From a checkpoint of a small mixture-of-experts model trained on Wikipedia: 8 layers, a variant of Muon for the experts.
Below are experts of layer 5 (counted from 0) of a mixture-of-experts language model. Rows are named router (the router's row for the expert), gate (a neuron's input weights, with its number), up (a neuron's input weights, with its number) and show model dimensions 0-191. Each number is 50 + 12 x the weight over its row's rms, rounded and kept within 0 to 99.
After each expert's rows: a language model's description of what the expert responds to. This comes from a sample of Wikipedia text that the model never trained on.

# expert 22
router:61 43 33 31 40 37 64 61 60 44 44 55 39 64 51 51 46 47 64 35 56 50 58 61 48 43 38 59 57 61 56 50 46 58 40 50 64 38 74 40 29 55 48 44 71 35 44 42 48 63 31 23 46 58 56 57 39 54 50 47 34 72 44 50 46 33 42 40 43 44 34 57 52 46 31 51 46 56 45 44 39 56 46 33 50 47 43 55 35 40 43 72 35 48 62 62 27 47 38 60 81 38 71 53 58 48 68 50 34 47 33 46 48 64 47 43 37 82 60 57 63 51 53 51 40 55 45 63 31 35 40 75 62 60 58 62 49 31 61 50 52 51 60 57 50 27 47 50 43 40 49 34 37 76 42 49 70 39 46 68 45 82 31 52 60 55 70 46 49 39 33 58 61 57 25 36 59 64 48 38 62 64 60 43 32 52 25 49 50 63 31 52
gate0:31 49 42 53 25 47 53 51 57 62 39 45 83 43 35 27 62 54 69 59 31 57 52 70 50 46 34 49 44 74 50 49 32 40 58 26 73 56 49 70 26 39 56 33 50 38 51 42 61 53 42 47 56 51 31 54 52 85 55 40 14 42 45 68 52 64 44 55 48 49 41 52 57 48 61 33 64 75 56 66 49 47 50 65 48 62 42 59 44 65 68 36 48 47 52 79 44 41 55 73 60 70 54 62 39 49 54 40 43 68 45 59 64 43 47 41 42 50 33 52 33 59 45 48 62 44 58 46 43 56 27 70 61 68 38 53 51 47 55 51 64 44 51 45 45 28 41 48 34 37 50 67 55 53 33 52 44 54 50 50 47 59 73 76 51 45 48 55 37 37 59 58 55 18 54 60 61 37 40 39 50 54 47 41 59 54 48 49 62 39 42 35
up0:69 55 66 69 61 69 67 63 56 56 29 54 57 46 23 31 41 55 29 67 36 40 30 61 69 37 37 37 59 46 69 32 42 46 53 46 61 69 65 73 47 57 53 50 57 38 53 45 56 69 51 32 45 58 56 52 58 78 58 53 37 64 62 51 50 50 41 32 49 40 56 70 51 40 26 51 36 49 44 62 78 53 38 59 53 59 49 49 40 50 60 59 43 59 59 41 46 50 62 68 65 62 64 71 53 49 51 33 34 50 56 48 65 39 52 59 50 47 41 61 38 77 44 64 57 51 44 52 54 50 39 43 60 72 50 68 51 29 63 38 40 59 43 52 51 51 35 42 48 33 43 47 76 53 58 68 64 62 45 40 47 41 25 66 70 39 63 52 46 49 30 51 75 57 35 48 62 48 27 53 32 61 50 52 64 40 51 45 66 43 63 53
Description: The word and, plus subject pronouns he, she, they, who, often after where, when or a comma, starting clauses.

# expert 11
router:65 49 44 34 49 43 55 59 26 47 81 50 40 62 58 47 43 54 49 28 53 79 41 55 41 45 22 55 63 51 51 50 40 69 47 50 62 33 71 48 55 59 73 78 49 44 41 51 40 51 52 39 54 69 72 56 47 54 44 60 34 59 60 34 40 40 57 36 37 30 43 42 66 49 46 66 44 59 34 66 29 56 67 51 53 76 46 61 37 61 45 62 45 38 44 52 48 44 42 50 53 55 59 44 58 24 50 49 45 39 42 46 68 68 32 43 35 62 60 42 51 52 40 51 34 66 41 56 51 58 34 42 55 58 44 61 48 21 48 44 56 60 48 51 33 43 52 56 53 50 43 44 48 57 59 54 46 48 38 61 48 73 41 45 56 45 34 29 68 28 42 59 80 40 36 52 53 60 72 48 51 84 54 58 48 51 44 44 18 67 54 33
gate0:67 65 41 64 52 46 39 47 65 64 70 29 59 57 41 34 74 31 52 34 49 51 31 44 44 26 68 21 49 64 29 51 61 54 49 44 35 55 57 55 42 47 42 41 52 31 56 55 54 52 53 41 25 68 37 64 48 52 43 36 54 44 19 64 57 41 54 36 46 38 29 54 54 50 26 51 34 66 49 52 32 58 46 53 32 55 32 30 44 55 35 36 45 53 45 61 55 47 49 56 27 43 59 59 58 74 54 66 50 28 38 59 52 54 40 50 75 63 58 28 47 56 63 36 39 37 58 62 62 41 69 38 61 50 47 54 42 60 44 54 66 59 47 42 49 49 61 29 70 56 51 55 52 69 56 53 42 62 28 52 56 62 44 69 48 56 53 57 60 61 42 40 48 71 60 55 42 47 31 50 30 49 55 66 32 28 39 47 60 58 71 51
up0:48 34 55 64 46 62 54 72 59 35 48 60 55 65 49 24 63 41 52 52 55 65 34 40 40 45 45 42 43 44 41 51 58 66 66 48 58 40 44 36 69 45 30 61 60 45 53 48 38 45 52 45 52 78 41 31 82 51 63 49 55 66 47 54 41 46 62 36 50 62 48 29 33 40 56 47 63 46 58 46 75 39 57 50 78 64 33 47 66 56 41 55 40 47 18 40 52 49 68 61 56 45 41 36 47 49 52 58 57 51 35 44 53 58 51 41 59 52 44 54 28 38 55 33 51 45 78 54 48 68 56 66 59 51 58 25 52 71 49 31 44 50 61 49 74 54 42 54 48 55 43 24 72 55 37 48 26 44 29 46 50 59 49 36 35 61 60 68 36 48 52 36 65 57 48 64 42 61 65 42 64 53 56 75 31 36 59 32 51 61 71 43
Description: Word pieces inside non-English personal and place names, often Slavic or Hungarian with diacritics like š, č, í, e.g. Bran-islav, Z-í-b.

# expert 13
router:49 56 38 57 32 30 60 53 55 71 58 72 41 53 60 51 45 30 45 45 49 52 35 47 43 45 37 74 68 57 65 52 17 57 51 65 66 33 74 25 56 55 73 59 59 46 41 35 54 55 56 35 74 62 36 59 43 48 43 55 38 58 68 48 42 35 43 51 43 32 39 64 59 45 31 49 47 53 29 39 34 62 51 63 68 59 61 42 43 46 61 69 52 38 52 66 36 45 42 55 67 65 63 68 68 53 52 60 40 69 45 44 63 70 35 48 38 29 58 41 67 39 62 63 33 66 59 58 39 43 47 57 59 52 53 62 56 45 58 74 46 66 57 51 31 38 51 60 44 33 48 39 63 51 44 52 69 28 46 59 50 41 52 47 60 49 54 40 50 24 51 60 50 63 31 39 66 49 42 41 75 65 59 63 36 42 52 59 38 63 50 38
gate0:67 63 54 52 14 63 48 26 56 21 25 52 40 47 58 54 62 51 50 52 33 60 42 47 67 70 69 35 44 64 62 62 42 67 47 42 41 49 33 68 33 39 44 62 57 36 51 54 56 27 37 37 48 72 43 69 38 35 31 51 58 50 57 57 48 35 51 48 44 58 36 64 38 44 50 40 26 46 45 47 54 78 55 48 42 55 55 36 53 56 51 33 66 43 65 75 51 49 59 51 52 32 44 65 53 63 42 59 42 59 34 39 71 57 32 48 58 65 44 40 59 56 47 61 48 47 47 59 54 56 59 77 57 58 55 73 58 59 61 38 38 70 57 47 36 55 48 26 47 41 45 51 35 52 37 67 32 55 49 80 55 45 43 29 55 65 51 36 42 47 50 41 44 26 41 63 48 59 34 51 41 59 53 33 46 46 36 53 53 51 28 56
up0:69 60 46 42 61 50 62 45 41 71 44 55 46 55 52 49 41 56 51 44 61 68 57 37 45 60 53 39 53 48 58 58 56 42 55 52 60 61 38 39 52 57 48 41 45 67 48 47 51 30 42 69 65 45 29 55 35 36 38 35 40 38 28 49 63 73 41 30 44 55 63 45 66 45 67 45 43 84 58 66 33 36 67 24 47 44 11 21 36 41 45 26 54 38 53 54 55 44 37 61 49 46 41 65 43 46 44 28 66 48 38 55 51 62 49 38 51 58 29 39 42 57 47 48 62 39 56 43 53 67 58 56 32 50 69 59 45 58 48 39 46 56 39 60 58 63 52 52 41 63 31 64 69 60 62 39 56 42 38 33 37 48 48 62 46 41 65 57 56 68 32 12 62 56 41 60 53 41 60 38 54 62 67 52 44 42 50 45 36 40 42 78
Description: The word the after prepositions like of, to, in, plus possessives his, its, their and nationality adjectives like British, Ukrainian.

# expert 19
router:39 52 25 25 26 40 66 49 54 54 49 55 41 63 66 58 60 59 61 49 51 50 23 70 26 34 25 61 64 51 67 35 39 58 22 58 59 39 56 31 54 58 62 72 77 55 51 37 45 57 43 54 69 56 56 85 54 35 40 43 46 68 63 48 43 53 45 46 56 31 50 58 61 55 35 43 61 74 33 55 53 63 47 41 61 54 37 41 40 50 51 53 45 56 59 57 52 45 42 66 56 52 75 57 47 48 58 67 39 52 41 51 68 47 37 35 49 58 67 31 64 59 45 59 48 59 35 52 43 50 49 33 57 60 51 45 41 33 62 66 44 58 37 59 51 39 50 74 47 51 51 37 58 64 49 37 73 50 45 61 36 46 40 57 55 40 51 29 81 54 46 61 61 39 58 45 46 45 55 46 62 64 62 41 56 40 23 46 31 60 32 44
gate0:38 48 47 73 49 63 59 65 47 32 56 53 34 79 41 25 36 60 69 49 66 33 40 57 69 59 47 46 58 47 26 41 43 41 52 48 68 26 52 42 23 55 60 67 45 51 41 58 31 45 71 27 51 70 40 40 64 35 67 34 51 47 50 53 41 48 50 36 55 46 53 47 47 53 66 58 79 65 52 44 59 44 52 55 37 51 38 45 55 62 50 56 48 81 62 57 49 31 67 37 45 53 44 52 47 30 48 59 57 44 47 47 49 27 52 59 62 57 51 53 64 29 51 54 49 35 49 38 30 44 60 57 47 60 51 48 62 34 50 23 42 56 42 52 59 64 71 46 79 57 64 72 51 46 64 43 65 39 52 63 45 73 33 37 57 76 67 60 50 46 29 48 55 50 45 59 31 51 40 30 45 47 74 46 56 56 48 50 48 53 56 45
up0:53 51 47 65 54 47 59 46 64 47 38 51 57 69 84 59 20 65 62 49 53 40 44 47 43 52 53 42 54 63 45 47 55 60 62 69 46 40 47 57 45 47 79 54 41 66 49 44 60 64 59 46 55 51 61 27 54 41 55 45 62 50 45 66 31 62 59 70 70 32 67 45 50 42 27 39 68 46 42 66 40 58 40 46 55 62 55 52 66 62 48 60 42 55 58 59 36 58 26 63 46 55 51 61 52 61 47 59 34 56 47 22 44 64 57 50 48 57 40 34 49 50 51 43 57 66 37 18 34 60 55 70 66 39 79 50 40 58 36 69 44 62 73 66 61 64 45 50 43 35 57 68 31 63 46 51 53 43 32 52 20 49 42 58 59 49 49 59 39 50 56 52 67 48 63 40 41 45 47 64 40 53 16 30 41 34 37 33 55 43 40 48
Description: Final or zero digits in measurements, coordinates and years, unit words like million, miles, mph, and apostrophes in contractions such as can't.

# expert 10
router:50 43 49 42 51 47 52 44 36 45 50 56 35 66 60 46 45 41 55 41 57 57 32 60 28 46 34 61 54 55 48 55 25 53 15 53 66 48 70 38 55 51 64 55 79 35 32 40 53 46 51 37 42 51 60 63 52 55 51 51 35 73 59 24 39 26 48 48 56 25 36 56 50 33 45 62 43 38 20 56 45 72 55 52 43 62 47 57 34 44 56 47 53 56 48 63 40 36 41 54 62 32 68 66 50 41 66 54 36 48 34 31 57 66 30 47 51 62 70 40 55 55 58 42 57 62 54 49 44 35 50 56 57 55 49 55 72 34 65 53 41 62 58 53 44 44 41 73 30 75 39 59 56 72 54 46 52 30 29 69 57 74 38 52 50 43 43 49 46 46 49 57 63 66 36 33 55 36 58 47 57 54 65 49 34 46 30 45 32 55 53 23
gate0:21 64 41 33 41 78 50 67 45 31 55 68 65 47 39 37 50 72 68 40 62 38 39 36 65 49 35 49 59 37 46 32 62 74 50 31 35 46 58 60 43 42 18 65 26 52 47 45 43 63 72 66 30 53 77 39 44 45 56 66 52 49 58 31 57 43 48 79 49 58 66 52 48 57 56 55 62 52 37 52 71 34 46 54 64 37 59 61 40 42 49 38 54 52 32 47 57 40 38 52 48 44 50 58 19 58 59 58 45 39 27 57 33 49 58 54 62 50 59 71 30 68 59 54 47 55 54 54 47 47 67 65 45 57 29 60 57 59 34 53 39 46 45 49 56 50 55 54 44 47 27 38 61 36 37 60 59 41 57 33 46 74 56 47 49 66 42 37 52 50 44 57 48 62 63 42 35 49 45 71 44 51 48 36 45 48 70 49 38 54 54 58
up0:33 62 38 51 55 57 57 53 41 45 85 62 53 70 55 42 40 98 47 40 41 41 37 58 37 44 65 53 36 60 70 64 48 75 58 46 54 46 60 39 49 48 27 66 54 47 40 62 58 51 67 62 70 41 58 55 57 55 60 47 55 56 35 55 36 08 44 47 65 49 58 34 56 57 53 50 68 55 65 42 51 47 34 62 64 44 56 50 54 42 57 41 76 43 28 66 47 64 61 53 45 60 59 44 38 74 59 35 48 57 49 33 49 53 67 40 69 48 60 67 42 57 66 75 47 36 52 27 53 51 68 40 52 58 49 51 48 56 36 47 59 40 28 40 42 69 62 46 55 46 20 51 52 52 32 69 47 45 46 46 59 48 55 46 69 41 60 45 66 61 41 53 32 63 53 47 44 46 61 40 52 58 56 43 62 50 34 52 51 44 34 52
Description: Middle and final pieces of European surnames and place names, often Germanic, Welsh or French: -wald, -feld, -bury, Dum-f-ries.